Experts of a small language model.
Size: width 96, vocabulary 8192, 4.54M parameters.
Experts: 16 experts in each of 12 layers, 2 picks a token, a softmax router, a shared expert of 64 neurons.
Training: a variant of Adam for the experts, 254M tokens, 7982 steps.
Below are experts of layer 5 (counted from 0) of a mixture-of-experts language model. Rows are named up (a neuron's input weights, with its number) and show model dimensions 0-95. Each number is 500 + 50 x the weight over its row's rms, rounded and kept within 0 to 999. Numbers have three digits each.
Before each expert's rows: "gets" lists some tokens that make up at least twice as much of what it gets as of all text. This comes from a sample of Wikipedia text that the model never trained on. Tokens count by the router's weight.

# expert 14
gets: " was", " is", " were", "ed", " are", " as"
up39:529544549460477479634459482510442573337421560514564551436499512556523534494469456514472523579442449584482530469476408521506544520433552438419548452488431504449502559460477544471441550484483395457589479572532476587474516487465474488540494515484513396538469516440450486494566475488462512527
up40:503462473520398543567503521601545528563559600432508469492542408499529479473458558498501426478496528473567450579458561439521495525595543520536511493496459484444564522492536529553396535490455410492485518613444561418550528505488534546453465370474427497423530440536483478495414456541473529475
up41:520522474537467539470513525605440487412464461454503459580487526461462574568446540500538498549453517493535528496469524537471551561485502545596532564565453425411511504645569555528475501522566494566601478506614495454473548493519497422520462452495472518472515498497488462415518595592464410421
up42:505405491491426452518493512504515459507489541555513498547462403402526497469437518581555528471415454484473508434518517396497490511510526545580491594488450481546511531461496532615524469575477495546559450587485453463598550603382499527539463459469454526512471564555524499541509469587408406513
up43:497445488520493465485519534589504491398509531574609486551490555495488510504506506547503536544563413499530501544426525469554497413461541523401491434573569448437508507420501489530563665479525534494531523564388524490485516484541424507427517465520471486472542544442498398490465581601441523536
up44:498558443471453469530507416573524514479477626478516561494508492398512436518506472484483455508477602463476415495523527542462425486532539498582568590463445547447557519491446530497545623498559619552479534546523540561518512513508497412445492484519599485507469613567502459565576437497508537459
up45:567489496452509402502519439388411451542545537456504547521442530567432521527573523391488487552519505471465491579589498486550536424518462434464542490517508527465473478453490555450488410459460568441463413510495534437470489486456466505492610452607520516519384528530530490407557542439496575507
up46:538595451628574584462611486517520588554488484468448556443515505470487506445475478444538432480471500458434504434456459552471459563483475499554553514443458487496515531512498376511465545456518488519529584500531442543505474411502518582545346519400585487486553503460484520445542511560510490532
up47:557516508594549508414503447502419428499590560501501523521556512544549495447437509499409365510484497505412536445525451496516642540478496429517547552438533514538627522483491468477443527542543487497475504538500464498441461479567456615504431426467544495520470504457444608558541516536519487459
up48:526457508581503493553534544509514428486498564494512529468448508547518587518552422487451384498505487562513553485519501457429557493500464464405484540449526598496485490470573495504442509542537509524582427526584480467558546494475501584495428559328479540418459525565461473566471537625552527534
up49:560520583510457433468486539459516453378567570483482547486514596548489536523538464485506497588467495533483487591503475523546429550375476615549521521572510493429566524544536550474447584460619528465442543542487488526467563451453489482546530532442455458454365538490480511455480439510459522522
up50:546555424521464583429478437444503415507433454489467483499469511509549497403479426412445542503483535456466525473481553469453529493459527547584465635375537505500521480583573509614477563445522528473440449521498511418609437448532500463500445520455487529523514537425481458501561529456477567457

# expert 11
gets: ",", ".", " and", " with", " as", " for"
up3:493497502614513506525498432504423422577479475455523521485467450423593472507546598514449529445476453483604513482534609568525465637499569499478473452400543498542574527526510506524496641460449501494483555517496465443423437484499466470476509508538513482482478426509434516461486430620473503488
up4:497432514437523520602462430495419412468519518462516522522405498568492527566514524539480483481517487488416458529468437372451495450471470533489472475508511625436486472528478446472470409517588437439436457503476481450441508387488520575461448404424441499489544555438440514506397543527473490488
up5:521523436489447446483374467499482468527472565426502388480399461475474397497558471499522504547440475521461512486537507450482466422489543476547512372560598519466418459537485555465488497567548423461531451557525445451487502458466474542504399433559568549532545555447472456442504393479487472544
up6:546551452510502515471581484488528412475527424586490579526405487557468579523550460312506468560440529499575518505458553495506485522476442548496580506559590546491454442545479519515509470514575406460506468471474555512593453475502472476468433455444480479495582549530453486457475467607490557541
up7:510568415570560509483415547526487529554408563418489402570567457482483426504520526485464486486564489534449480441562556474487463533475533459560563629495530536433522547481567534605470494504493449483491444586445498483477559540474448497569528371556414554451501471486483419523492546520471539539
up8:495482509496494418577482486526414515511498470470604552468561487472499575493590496495497355441509466465477453535464485485545382412568470576479479521530458551569502563460410525480480463514448570372544533502512481545500431502484531422421442533524435552551520466444462495409513419497537544501
up9:511516461540531522509447519526513520520461545495527454581491514498511529584520442474550519587420455510527391436512493542561526518514551525468614477477567470499622621495568532486415515329543500432516461501491518463419519513443498466566494515572523480526534479436567437456497565577470463566
up10:486471490478457551519545516486458462505461558503584592469462412442554476545552501501542525433461485596636452592562506470543452539387505539483491562508518551546432531486449462493556504478556587486524490578518446499596470457504570517540470486499546530456614481488504474562480540616576512578
up11:502457458559409493553473478448490589521466546433555496558504432406553481529470409503492531567446428562432473455523475478489426486517432532554514531452506446534473536574461462546512552495504463521546441423513500576404454545432454379549488571449496523512441465446506400493517432609437498474
up12:527442449556450463566461561537491447446467581440550519553504415451411464482456532529484446437583477585496515431512472532536440561487518515504517532568547508503461457424500470516562479541511519513608473542512598480438479517416511565601479464461547524484468500460546428399527378459398522465
up13:508522488400449440530440510559506434450414462474610538527439531465516526490563515467506422483524470490469470565520576415601410376588464596441529582552537508611546512473435551481512499524488506468491497637532473464554438548470531434506418512472483491525537480465505468485501470486491503543
up14:519510486535506453525402439443506536492504531436589536519533437588562464523485576521460577404549471561525537516511625476499483498534471517487562517512615529523568538627396492530419513477469535554499535468508564461444490516393505435478505560473538439445496503589441540450512475599500465483

# expert 15
gets: " |", ";", "6", "–", "1", "4"
up16:518636521575453442442540505440438437542554527486518637486447487510610548562504484510481539468365490597509534499449536495529543403400502490552475529446529458518469519371486509561541501519515466447508531532486458456514448476505468536541456460469558417452513474514459468508561550596489489524
up17:534572448450523397496454486513473547562537482552516445566603463534538441483401513413497480390505477535495561490522473522558499379450493467554464463493475505474507602496537515586497612466507556537399588487555501536451451405451521454547453498481480520443465479427499472455496493557560479582
up18:525534446517409471574517487502481449504529425459492557525472431504424550398417598500504378565477412521467444497391520413535513485542501519523530561495448504521487473438464400535480478533482536508563566538511412533488481516483477489477463408555439426562528597490437522451485476440530418442
up19:540468516438502469456473556481544477531500412562506437495463507465566633517485499568529466438466491516554480570551516497419523525568505537501494517523506564577524548425530515512519567526470431386667525550473455518425491420539510526453547425413495530421434524502426568526538518531557496576
up20:561526561463497529532524444466513452347551463521501586457570436545521501555424461518606434476521524471552555510486420584491423562431576516480535557516507586479499563482525574471495578544571521507568492479518547552602485535526540427471484539525491564419531570557476441496467530519504548567
up21:531502487468516590444534451498426493434396524455525475496501572542479489464531447533433425641491490645535522420520542432582579468498559544529457598425535518505468481488525523493500430584495461523518510533483421498469482436404474524540475425479467550519507504497440482571540517570395485507
up22:543509523454455507533456523469465389421619516468479495541458579576494510471523573408438565605503469548537439515461408498489506521387427475492472506539451439513510507531489411465514554491483501507502533451450404484484434484521507429453471475491484553529547515407471421418491431588429568453
up23:520548362579515445562560516552497466399432512431432573553496509482521513556532568400497393500498503582536535553525470487514557487547518545443480489557472527436565483549465458471405470482543369389467535469509592523477488508508494473489519463418484460465465546411501442511522533529536474458
up24:501546468587495511591532458528517426448452506518434538481610520387583511586510507537499539553500494490476441529567468409445482551518503532468441520531589539553526525419513536411434548449563424414570453517472409477458509489514490461525413552479523408495468476547571504461501389537524525517
up25:488435510512494518555517432536442494502484580463398540541583456376548460469472503503425362631444437504502509564483501416535517462479546490448433528515484457560461554468440524463534594532473550449547491534523505588460441458571509467543441546446441418509531548510531445497517571466442506494
up26:531574490456491478543578510444506436463499516527501510460419441522475503569472586448483450573442489548498495422490511439480480560467540569517555543394606503530513449516591482544487557562618515597528475498412452495474485405544522619553418530513509460536556564437473489428499506500537575515
up27:545512532449519488535490457497483469606525457618631570481559448438421478580489485505532457508569535524533424655556527433606443527455494475569532495540521618515492514531551494509482503506563594536483467446471515502500511451558485549393447457584461491502535499495494487477532505522514463431

# expert 6
gets: ")", " (", ":", ",", " in", " \""
up9:567559494443482515462516539533545524483423409489489565518459468441560515497473473458496461508433546590572409578456488536452403531482540491524393567494478432502595523586483527517471515487543514502524473488543439500474521462471529438522525581482532479491554544444442415543604528512442515676
up10:527526507605378506515526449587480517436426488501490519513483475399510440414503535464455457443455541547575539455520454498504576598463475537559473509505496481524464468550495512554524601535515516574477525490445462551518538494573536453574449514449607551438517541530471492630572492597538435548
up11:522502497505512436472522491605465559440523482475508443565457450508509460517335500536496436486432557512487496522418486457425517485517527481447491579490549564500432449476504547449576549425450492479564617522440488502567545564413535451622475472488554406541554513525522450541552544488466555571
up12:458451518484511446641442559500411542517568482508494504420533619508465512467460498462566473510568485558475493530494407569481507483495481489506535441473460556465552490454524528487569478573493510491523547553407542472540484459467412569648485477377492552472440527521491550527445530408540535578
up13:516532498563536567491500489484446564526508511465563490547456466461396431614559532496538463516436416488596471527514504516497455534589555514552490499504494488587514530500558460519523539505476458471534570508545518432461494394493439554402468375393562513567579431451472453561469446507442419483
up14:561512434538534541592429444473486512536551528435479499543481492530568565552495467517421581471494489451459540512459486521424534396491452482490483431473468524452563514479430488487450550476499513574449486600581441407520463558514504389489513524446515527518401526447474538321466478482470416502
up15:555551484503516407608432511461533493499562520565542516479472382440481505482500516465424511511500567560622483544508547589565442476515480593531559519514436607479504532561474612512513586510514502484491499610567481552501490485470550443502544501511456561551579479474521469517489538474416589570
up16:547523452478599516482428436510434528520569457520561468537445495401431529526475514504539439444416519504508445501560579442499475514554457494474464458476544532435628439482493508548411526525560508480443411508454482513486513535488530442626527501555483467525456532435538531588391397577533549492
up17:556548506417480473539492563443505554489578578580587482568500520563501458517506403475521507424433398534552501520495544550510433551587533428422475591531482462585506489578505510517424507576502486501414470456481568548514540462556525518487516450541509520620522526446472530434451395525545535526
up18:496536503540493346507572463500394553497504524493480554546557429572512498549430481497494507439434444469526612555469628462474557457475519470495579501516495510533492498549399623546523557486542431500517494509503454510544487445556539465596418531495541455526495476520491481565414503465427586486
up19:538583474553495440513471478526368397567492531568535560395425500471531447495509421504522579449503460483476473443520511468518499475475427446559464416488521520552599508573555474486520616568533499516474525546540557401485416509539547399496485468538465493497604443575499458488462466498498538534
up20:547582473511444479520564453525462504467400460372519496450547524492499522492530533475515458501492369557471529580437563488423512501451437527475450496593495501528605490560533481517529510607499468525486528554583539442485573524552376381578540555411517475465476522454508465448456511489489526527

# expert 0
gets: " in", " to", " ", " |", " from", " In"
up3:564562572548522547510399447493509407472528579453495513617559401523572503539438488510446469471495483502431486417435540498508536527404541605446526539474552611454441499474481422455489471500561548547499428490482531558574525504369523502513483473564493466441506478508494565514567445554485528484
up4:552544480457523514539493564425465414420548483399570526541542509529424487502495448462435477496480524534550478589611567551548495507473462461491474455493514494396483506525476515569545546449569454530478499466575507498482498497432528498544534501464541474567351489439423472479487475586496577652
up5:499556400485446415526554506462528397513515471459570566490443479517474500498513463472465413470532501547495543596589487616420485489530489445506538533498560461511490466460495518647507497433617499471569507516515411545566496504494554429493482523435544519465477587477513501451462505511532607605
up6:508391491489561420557478512387540516394445554541487443413534519443536528498390513498518413530516474486429483464496359487496467508605547559392523490522449547493466499504461467527567511483434544418465432553405446460525475492515513510450459536475438512544518488519558564473482514500586481551
up7:553488442482494540551451539537537436420597524500562488543621564480436486448502447465489501528571397500515567632439417474558538456549516432523455523434490535482574511480482527554449444512506522422495632458511523521420437425539488492489543483536493478440538471562477480504485517486474596585
up8:562465445480411563544519433478545507488559456484458470456487455513524453437496574414474422557501499496481412423486516481464516439508422563502594543336452442529542551555518429531563490442454417502574418501480458513474532529516456480506483523431529461426464475431417569502588519526521493553
up9:509492538484510522530497510593524514535538461555508501511568459476475436471457523475616396606511525562544514477484433416428436567490485487488464516431416490460434504502475370530452411540514584529441501475408457459421566477458528553525490489430420513553474494577525590477460492522419427506
up10:520369514474442521391430548461460372570511512497527456520479524539477457566502499392575511484465516476493507550459579497598471525478500513504490577423554513544491511512470644492535487465473511506448528540459542543520439533510559360551486438512480549486468552511393508503561580483522450487
up11:501509541414626476499436437423477577599559629491480576550541407536485585506525525469409468450470588463523508551529497526485479470455509551533535511536457555456470574509444489512438458527495536491419512562493484534598472510546558412479518472495519529536498463446527366490496483517477595503
up12:563580388534525550538528488475456411532415516528456449493412509403581536536542502468530480524511571571488451480554481492527463456567540446530428520476584560426592483486473433560562517451515477547462506590560475476410520469426555465562467470541492464444429481503483517537605461576475468542
up13:537456529463486487605440466424557480358479507481522472531481509554504446498496571405441471581497482561500399601433475496511453493430455524464533542485416525418501485479485475578497597544572487498479412504509535446561485466442438535471568476499504505569495593462525420451398559485472525490
up14:490473499486431525578502502536525479508502425525570541502534472486476492498414508514465509505536462606456607560495524524566418387477521481524458579543575546516580574432492560504531448569478406409500461515600437478572548510500532387541503487427548393543507556516486494494474523490458550595

# expert 2
gets: " of", "-", "|", "==", " |", " and"
up13:544518490470459482582461507581482478503539622389542482483527423499471528504432504484450394532506476507404543494512422482510439411470459541515468524471496584455585584500476546506415514555640550499445513481507509558498524469480495398465424532526426484539473525443394532485457427462555499485
up14:532522519553430464537462472470465456464444608618501448476380553488448554555443466476496460541440493482496537551471564406426488467476557472546454473494555518456560487416492423504468460453539449416589459558451492418444490494522461494430517572507462483498582453421465514395506440545439470511
up15:541598495488515504474503442557477466447490546472602535608509494527526537452433467488559375555450467492411541495421612488644585460486531486607533611480487528463518461519480512561535491540617520549571502497542563530477527491547569509540467505507463466570473507544479514522465527550483468464
up16:533531500450474428596566434469421408484509513515434510411460529582495509485475467423491474438537525541432409556521478535528418527619502518472546456604505493453574483473506463572476502494565533520549435545508537478517509541486451465393508488398513511500550466550519490361575459525518518576
up17:529574497604515527479452477516538494557473459524547586500517409540546439438527528461396419491426464586538586494471550451477522497520551495496464452417566540486480544454518430452484520464571594533516489568542462573515400475453603527425549497441514527440451560508510539563423476429432519490
up18:546426483537470503502473515537485561456447564428483512543517493504580558481562466506534445456449423519437552545472474481572521529565502521553612492514504535631477562441554507422569539510463455468529563486516407557544450530556537483455540469542413581561509526568344501560470435542528525491
up19:549519404468518502469583468530509573539414450506487594520543535448443514535538552450574441526398556498487521501443516453445498491540511513470547513609504513487545576500476601534528519424475415408529505608478444416467512586514463521490456407463517575436564508515421457478446508551452547533
up20:458482470522519444516523430460467453534425479469483570426502543469536414457526429421510545536377560439481570521450552583452500412596467495480492490567464468497459499435508527556509503445461507411511492582453482442464454581500423444565486513603499497455510461479399481478586487534391490540
up21:472499498535447461543482484482342546571406490498492527455486535514454544489532511487611410483471448501434407496598475481462572450521507467519488527492486561482536638505477598497561441546525486500477504531469413402537440480431427511550442447473529559524482494515521575459434460477503554588
up22:474398458469455438463549455476484509566438463494556543471546520406495465550462480570584400585516517532564565459596555461592475474532463511462564433465483479591545502525528436485472492565489544482507568549469514565506533477549520571528589459423507533458491478401528466530463470364494481560
up23:513433483551538532492515410383408524493433496496528468562502469625430543473411469470587499483559452427548573522541439525503459499428466424604559505522456578507562506597481481474501497378533534521502440573559462465472476530523474400517483451534483549489526560551514545458514558512512494451
up24:529496505543551469541429478534519497534544563547449558577511485526514567474471526428563513586539532602515478505638538454569540531498542492536486473479463515495454495510443537543532609541462618477468504486552449539472461401539462507538464504475506423529516448502483434381666475543469474438

# expert 12
gets: " the", " a", " first", " The", "ation", " time"
up16:480421513456564408455423507460466457508522542449559445496503493439476396537382542514491522453496513544477485443547618598620432436443477519545469479584534430475532571439506530501472486511499483468547491500537506535545420559445488432540457457595576529563609460538535500495531484550503500477
up17:491586472512472556450532616466483500490470413494557513503477546494494546375489511477498514631478501474492429556510474591533457387489508518575438473540614518529549534601432576440481516417500482543468487451554504447490496471555561500437502501499568551547539560430521449512496541431411473547
up18:528533450441418500511541531472542547449437460490503588519435466527480505495463494442446467482508527489504505533515449552588479365532467555418551584583499511487555491416466554536548454627463583450518595449512497525403414581529543481498571515540476498534546448476474440479606455539478549473
up19:496531575515491409486488510487486484442387457495504552507614458483575507528507483563410550436560511479482500493541457428492487521448498529567566606565450488535580512501570549529560515537508433445418427476552489460462503493541496373626424526495503487479425495528407451555519509423537533529
up20:484525579563495472467532448506458538539432423535578483424514458517488517505504481455538402440437541492523565452581602490508584501614499469450550469465612557441557548532573557569535574524498494452504481480462546512553432508437429552522539487483466485504489557346469571507476504534495540437
up21:543431410541612577529525428471496469458420594585455487565545422440597464546596415520496533517467521506468538479540523456435522574414513506493524533421547521500453468486601450591435558549528474472512499524537498476568456490462435554556417432510465505463500585494469532545535517534496507509
up22:512560496453447505507517482530499571466507413491529532591465481549483591467498554475440477558520537586523472514497498580437390499472476523521352503512504541485512422546467455495436545487471626501498567526507447464497485538465592529433516607496456467489504503593479588590534404538461547574
up23:499460435424463517461427519454552469490533608439495525582509448574447480493351592494471439465520459638476498526472563458429467528482501448493492532567481506515519549497481427497551442540411499544425542524589453424472567531570510496451403519436502509532494514539553450439574487486543495509
up24:528476456548539500406525492461497402546481508451505476509434521485468514463458525518545445515531480566433582417581472409476447554527492590659579574478559477556451509499537539494514525527573506504460461453475476527535469463400606483525455527389497508483534422422408476544560512513475459482
up25:542574539483548418568499482543432491519536445483462512519484481416459564540535512487524477506427424534477503497493489546444442517372506515494475541497454667522510483482617503548477552502511412451566437545544454474561449415430513522644532522502542495518566449424500456429545529545498476519
up26:526562435373432448582572488576415436561516498587452540467544461427499523557549462518547501578396514487505472512563498574485514497455491524487512491504448521458447491437442473546504411549459561481461533529539406576533581461477453468595577528560484482499477540498485485496484362524449491482
up27:511489472509526488499562508460553568436461502448391540577593438488501508423512500588540494452515531472467582463427460374428507434518434439558441508559455566459463469593425517520487566535556611459521551517488451505435479475449531452380459537508469503522574457472489488549556476484478571499

# expert 7
gets: " |", "0", ".", "'s", "%", ":"
up16:569470535446619367573426489521441439438505432422509502544522527488503505550525598529543501509488410526547485577486481544554561543509527505467537475446503503532438550530502579439448563618530454476473543512484450542496555505473456473508460499548499466396453556394400485519539470530516495589
up17:448553425453419551506536491545545599470468412528472548635506456489549497548443478522555491552458419533478560529536460410427437515491594474511436562445467549535556481541513508451442533568554429509454503479552430543508481513571445547503481512466453436580537518423473508455437519568435453429
up18:496540465633417524556492533481529524447482514388459456508494469533440506542581462456493506482566548501566553514522466433444459494479544516523517577523519599515556516615546538556435513452509465601454510472452511486505543542459585425528487556396432558506531470392462470427490544429527533570
up19:561538515611567459526541449559510460513507469562443563545475526474413609555445491594612460438526404544514503552490506499445427479458424479509428508546475441424495496482516524493503514519523520464450403523601449525404536543503524499531521552413480463511448433491557487434440473585494532439
up20:503629513517519462518443408524498430475521497489488532411466494498579451477484470559570495486570513614564457434530471504461516495497573562500508484540537491483417499536520525524457545462538494499578532541419497500447377426502526555459536550531412508514565444512413453443582606543411528575
up21:476567428576508485545452503480538564497487441528522586593577449444485585497551527479491494476447483505453508520577446494418407412442604544454553446453527528471569443512512513596514457563560501446560546489460520392466453499512500544421485501444556538468538567424538385466492537477518469536
up22:525438527526448534573524555465478589518569528508505506543517418474537431462525506568555457465515533516511469483538515498448540456542558617449513523444533488586554388398442499493450609426520504507477509519488434520417450512430551459520451447471555468531519580445415453409442510456498473384
up23:550603494478508527514531512481487400567405510606526534612501430485546527542563477562487543527567469570605489580533552482485500445430451494439538481396428434491529488483570515562451472621521526542476468449587474576516473488463429506506476476510505507505529464482557468564419471478420474535
up24:589386495621505528469513387570455588492504462473646539472522431494535503534583506524589514451489485509554422531463447503448492449530498546510474522526459555494564484530523432520482547448499515550435481510519502410505527609535430453525478486468468474553601577447479462511473494495449421441
up25:513549515526414486542467411478488412481442540598550513462488434483566552466492439494418527605491472592584538483514481498508511501548458514458493517476493448453459537454484504489559618487533525511518479471474518551508509489478399414490502497438508518515543422478399503540521596559336543598
up26:572506479487477439640403472493504469463524554607548509433442539559517550416468543475472427501402420467527568500563485465477554534495491577564441476512494550395484487451510448487449573556502527574451562572558473542527418510575436477521443508460541540527516477492430412474480492451511485554
up27:545510523531572548504494410378519571440460478511489522492475417450512522471495533488479473445528413536504484515537514569500480456482555518484577541529567578557440519487548395509571584436519466431484401503589476471625455466484527464455436480400548520508509539482429521481492604500513616501

# expert 9
gets: "\n", " |\n", ".", "-", ")\n", ".\n\n"
up3:558518484595488409570577476523525573507438525500500496419439492409523427520504553440517499572481560573559442486444500547460448514499565503510421584548503482566602579546524547440415487517492487499481469534474424434461517567544526487587447484563433425530565502412464548539514521523453423461
up4:525524443529545501540518499553466481486484480568506548456551357460505507483477588516612531492474527517421514485543520480411440513500457457565481610409475534508506648449536510521518511523501577532570486529515418550480367547490604406455483489527448565492414444521470529498489510491452467486
up5:561523495518491407534530499538495511481447527527483463479518524617533581569507508578444478508471503487455494495439445416545498523474592505572481593518567599522594471445548590568527446623539543440483496582509394552439486447496551460475540487479455437461441536496432513525534505546403478451
up6:516550529405485577588482501520458581441544495492567493446495498549503494517574501502439388509530529555525499460546574437456492526562472463502503487488495479472493527499445479596395544504571551573505574519637559432552568445430441497482468517500491539463579545532471357564473545443532478478
up7:525582489571522508519533509523450597528495527556495543476547408549551465503447480591473490502501510485495594545628596536526524474427510475505538426440624521461467516538549479460418516467584470527426420488526477529487435437397519518549513604458436441412455460476445516500558477525515524545
up8:510483471481486603424461402559419473486500496469507407538452525563515493600571461469517449488505479502605521504472472450550530521486422392485530484531570475435407552625442428539474547480554503545502554521522538475515483510477508563465522369460516574466568537539480465523474481459486602565
up9:570452526468494522494540512501463516490515531597550578625466491526490540540574536560528510454581557484512404473516450437527477512499455480483455474497449404524470552495496469502616559493481444559475480547408503581576477502557417454420416434490482514439504511533412468577444542478566387534
up10:548461516437530541481502395481395441571499603465468400470546498528525545547584509468558440492458469514430488548577490477589492469446460470457679527554541499482531509388459455506483491530527575495459477385471441521512445532496533472487473506474505575523509533514454532476552393496462508532
up11:556427514350530507522459488467476558561458515585581530525509520507449552550497545521552416496525420441412522562495492403543515439466476551429518544496460615390520444512561442508484504429552505404411540453496496500474501537511516484505436521521486565537443544538542511517433466606530531549
up12:577536484509460435520486432425499467523563571448485575563515555536516478556505538508458503439469408521501485532466447535565560506484566497502416611557571542462485479457508551445462554507531464420507475605442367492527542611516478509421487447458422521506576506416524451468519557501431569508
up13:539497560542559498524476393488518479513475545528508578573632531553517448552469570547477502501432458493452501511480432521445422515523476496535491475599403618506528584549535577553470471536505527511514411447490532400512579597434414546536488450406469459538482528548541505462480474542524518447
up14:522539515471540509499563531383501497528471555429513518506438502428531494574460456579530523457519549518419535498533587556530500475555464458531514585477529460539586583512412575524504499470503495512511443561500517486379448502436552400560538518531489394565433423464414555457533523485433423573

# expert 4
gets: " ", "20", "19", " (", "–", "18"
up16:604523335449360562447556425485465516529532506525515473515500467497511547492515521610454571436565520510454529571501471460393505491545498542435529563478513495513494497578470609578465521405540460468487570473510459544493511423545562498551503489455534574544472533505496556503499508510499490602
up17:547521471462583518451538511564475462377536459480509532546453450456506459463488569448526485431473450518530508516571501504565358484612538583511465564427467530509594519467421523436493546515490506435489466465520497448395494537417480420455522526412480473445575434557489466459516505432420530541
up18:485527512539532501482535472431524554453427490445509499490517408560450530590505564534503522526520427469418538437580564564556530479451495591520481547601468512543475417387508507522521432493498519525457569539596564410536435416506511540454512471486432480447450530556435535547525430507375493547
up19:497444475514549435482435405497461517487422486462547553503470462413505505448563453627548483528466401507478487551491407422478461500488564510464526449528507517476560506452537483519582511487490480430533472593494368482473366538400494519494457471441437505487481504601426555446465521542465429515
up20:512506459509524483445401438405472409488426434593489484486518572499507557385477446524518466524437509536466485522481514511514505430541525476522491463530442524460614469499519588541522456545515502428484457617555387479463514625448499397534480482515388510484522524598506519476550441494470513521
up21:520563369514482548558596574454529602455455497486533519532461523541458439459433477443496444578468522563508503484403448427424487466515459504542458570527501475533509528484473515546456534527579496450483496610548502526536536456407549518465508427452439537530526543448534365545436502484406444478
up22:454530466504563531456548476466523500556450586388532519485451557524425552548552549590490492475476561561507506534523461560477565426549493491460487521539525473502493482560583587534436562434492462487438590491623442500447540540501512525512463513394402521396500518580377517516478479452535462533
up23:523453512467445465524458471526470452523570465503519562581515512525450504619524488486504457467501529511567528490436578430513453542511438547474622531384469455575556534490515492438519498599486468422608599481477515558522469505529460556589492531472561415429603480441507501422533474444463448532
up24:516455388546484567555494575515550475483533364490448451419507536431445424454504549485505498558457473569483482533509516452473493537488496460508438461566495408495503587528516448505492568514522519451439551528440424532455549587434477465530550452536414458463535433643504536493552534506459439591
up25:499564487465532479579401473516505509427420567467411461419459401539487491487561535509426391483497457582471458452577505423556524460443514533399525486484508558394535497491565524500526545530507520565517556568542503603470492514601465465507460478509546432486436488476548396510545443530467454522
up26:525514450547520472548449459446552498478464513428502471490538565476557492461405507503573493538557441539524564528578470531502510505455533485524535446413590512533461495570486622444539573482495487502538525591525399443491378406446517446426548553443501527600571501489475501520574585484428506434
up27:513518437556417518468490546480438512498548436415500491470461526485592457542513604502454493524475394509449457533480465558491547559445457559516488567517475473420475414439581503459458563542476482481530528499527512535375470486525411393573491467537489568466455574505502446489437405571489610468